Below are experts of layer 7 (counted from 0) of a mixture-of-experts language model. Rows are named router (the router's row for the expert), gate (a neuron's input weights, with its number), up (a neuron's input weights, with its number) and show model dimensions 0-63. Each number is 128 + 32 x the weight over its row's rms, rounded and kept within 0 to 255.
After each expert's rows: "comes after" lists some tokens at least twice as common just before its tokens as in all text. This comes from a sample of Wikipedia text that the model never trained on. Tokens count by the router's weight.

# expert 28
router [105 121 141  96 128 174  92 159 157 141 105 122  87 142 119  64 129 105 184 105 134 134 158 154  87  85 144 148  95 111 127 178 149 170 136 146 103 111 107 154 137 104 126 152 150 110 110 155  96 161 174 129 118 131  66 124  80 154 121 111 114 130 106 143]
gate0 [107 134 126 105 140 120  81 149 125  92 135 127 116 148 115 151 156 131 144 164 105 117 147  71 146 158  69 145 108 117 173  95 121 137 131 155 159 174 211 114 122 171 106 104 105 150 146 118 174 150 112 134 103 129 103 171 109  88 184 154 137 145  38 156]
up0 [120 153 192 159 130 118  97 131 141 150 132 167 152 114  79  79 184 117 173 140 130 126 115  86 126 153  38 159 128 137 164 116 157 124 125 137 163 184 128 134 107 147 131 123  97 189 144 132 167 126 129 176 164 122 132 166 115 133 157 168 163 118  95 178]
comes after: " the", " his", "'s", " The", " this", " first"

# expert 6
router [119 130 125  74 168 119  79 161 143 136  93  82  86 158 117  91  67 102 130 105 118  89 128 185 153 105 184 136  64 130  95 134 136 135 178 122  91 123 183 119 141 150 115 160 145  98  88 121 130 178 143 124 136 241  91  78 112 109 102 118 163 133 137 143]
gate0 [135 125 106 146 131  87 130 163 103 112 109 144  96 121 130  83  85 161  82 163 208  93 110 113 134 125 124 176 106 159 122 178 105 164 126 141  80 141 177 120 165 151 160 171 115 136 137 116 163 127  99 110 200 152 149 169 114 116 145 164 132 156  67 112]
up0 [166 130 143 121 122 104 130 157 112  99  75 163 149 121 160 122 110 171 153 179 201 101 127  98 122  92 135 128  78 123 138 196 146 133 118 177 108 133 178  75 133 202 131 137 144 114 145 108 127 148 136 156 200 156 177 177 124 162 128 127 112 115  80 106]
comes after: ",", " |", ":", " of", " the", "|"

# expert 7
router [129  93 152 122 147 119 126 164 137 147 112  94 127 179 132 129  99 115 139 134 146 158 106 203  78  99 135 152  74 126 113 146 120 138 150 180  64 112 122 114 162 157 141 211 130  39 101 140 162 147 153 132 148 225  74 112  84 119 119 139 115 110 133 129]
gate0 [102  82 127 113 119 184 103 107  71 185 104 125 164  47 145  96  97 108 198 164 126 120  70 104 185  98 136 134 145 105 151 108 119  89 128 109 123 153  73 104 195 105 133 173 142 111  91 164 137 145 102 114 102 141 145 161 116 161 147 122 170  67 121 113]
up0 [102  63 163  97  91 207 124 125 124 125 115 147 162 121 156  75  87 123 193 163 190 119 102  87 152  81 168 138 117  59 147  78 118 149 101 129 120  86 131 102 131 142 119 113 130 125 118 116 176 102 142 148 156 126 157 130 113  57  94 186 146 114  85  87]
comes after: " ", " (", ".", "–", "°", "′"

# expert 70
router [110  55 124 107 111 128 130 157 152 175  81  94 109 189 116 152  94  57 170 124 104 125 119 120 124  99 160 151  49 121 117 147 165 172 161 138 111 143 160  84 113 163 150 129 167  54  79 133 107 142 134 202 127 141  80 140 116 133 125  81 138 144 146 111]
gate0 [138 118 108 128  84  69  95  83 134  89 106  59 131  90 178  99  92 120  98 119 115 135 132 183 109 121 122 140 119 103 132 174 100 166 126 156  90 157 139  91 110 138 139 126  60 101 107 161 180 146 187 137  80 144 113 181 144 203 104  78 150 151  61 118]
up0 [134 119  73 115 120 111 118 111 164 137  79  93 113 120 165 176 138 141  86 135  95 143 174 154 173 177 122 168 145 144 131 157 129 118 121 116 117 137 143 132 122 173 104 139  31 153 150 133 132 176 171 134  80 123  76 121 150 165  84 129 158 146  60  59]
comes after: " |\n", ",", "\n", ")\n", " well", "s"

# expert 42
router [127  49 145 142  99 158 108 140 126 188 103 103 127 126 142 107 104  92 138 126 164 135 111  94 118 131 143 144  60 124 139 124 122 131 157 140  64 119 121 132 107 172 106 104 135  91  66 153 163 152 142 213 103 140 102 102 142 119 144  90 129  89 114 151]
gate0 [ 99 135 120 108 151  88 135 156 161 104 149 145 118 128 158 108 104 154 153 149 172 137 153 137  80 126 137 139 113 203 144 139 146  93 119 128 123 162 118 131 133 147 163 113 101 111  88  90  96  87 163  92  83 139 134  95 133 122 153 171 133 114 115 153]
up0 [138 130 187 135 121 175 150 156 183 128 150 150 128 163 175 118 119 116  83 142 126 132 170 109 110 127 130 148 113 200 147 104 145 108 140 157  91 149 134 137 155 119 174 128  85  72  52 131 111 141 147 111 118 152 130 107 147 163 194 124 107 109 106 188]
comes after: ",", ".", " that", " and", " where", " but"

# expert 57
router [137 124 157  95 109 114  69 161 109 118 145  77 134 135  85  76 133 133 155 132 161 124 109 167  95 155 146 144  86 146 138 169 156 118 155 120 108 137 106 116 156 134  86 196 171 106 116 108 116 169 185 165 121 142  76 118 102 130 134  83 116 125 126 149]
gate0 [190 161 134 170 104 192 148 115 163 122 141 142  74  76 118  78 126  96 169 146 122 147  96 180  97 143 178 172 143 175 186 147 132 183 151  82 161 117 115 106 114 188  83 154 121 112 126 153 147 122 118 139 162 109 127 100 123  95 151 151 142 141  98  68]
up0 [135 117  87 165  99 139 159 140 147 141 110 121  62 112 141 128  93  74 158 157 153 124 105 172 126 145 158 158 141 138 133 142 170 188 169 167 112  82 134 106 115 181  60 115 116 137 115 146 150 182 125 165 114 139 162  96 151  70 163 180 109 115 126  51]
comes after: " the", " The", " in", " a", "The", " his"

# expert 78
router [140 100 114  90 103 166  92 156 161 163  78 133  89 182 145  86 108  98 174 124 140 109 125 137  63 111 114 139  98 141 124 191 166 136 137 162  96 132 108 159 158 132 122 165 123  58 144 107 138 163 153 182 155 135  80 137  81 125 109 127 147  97 127 113]
gate0 [149 146 177 192 108  88 118 160 155 100 126 123 122 112 143 153 118 124  95 155 137 161 146 107 164 156  95 154 113 158 170 105 157  74 161 171 139 110 121 100 153 107  91 165 116 117 126 103  78 103 104 126 142 138 115 185 111 112  55  77 112 146 103 124]
up0 [169 133 134 152 143 173 104 140 155 158 118 169  97 160  72 152  33 143 158 126 138 128 142 142 102 162  63 147 106 185 176 126 150  74 188 129 132 151 125 130 112 116 100 154 138  91 142  89 121 126 134 132 120 160 133 108  92 156 137 110 124 126 122 110]
comes after: " a", " the", " an", " t", " b", "'s"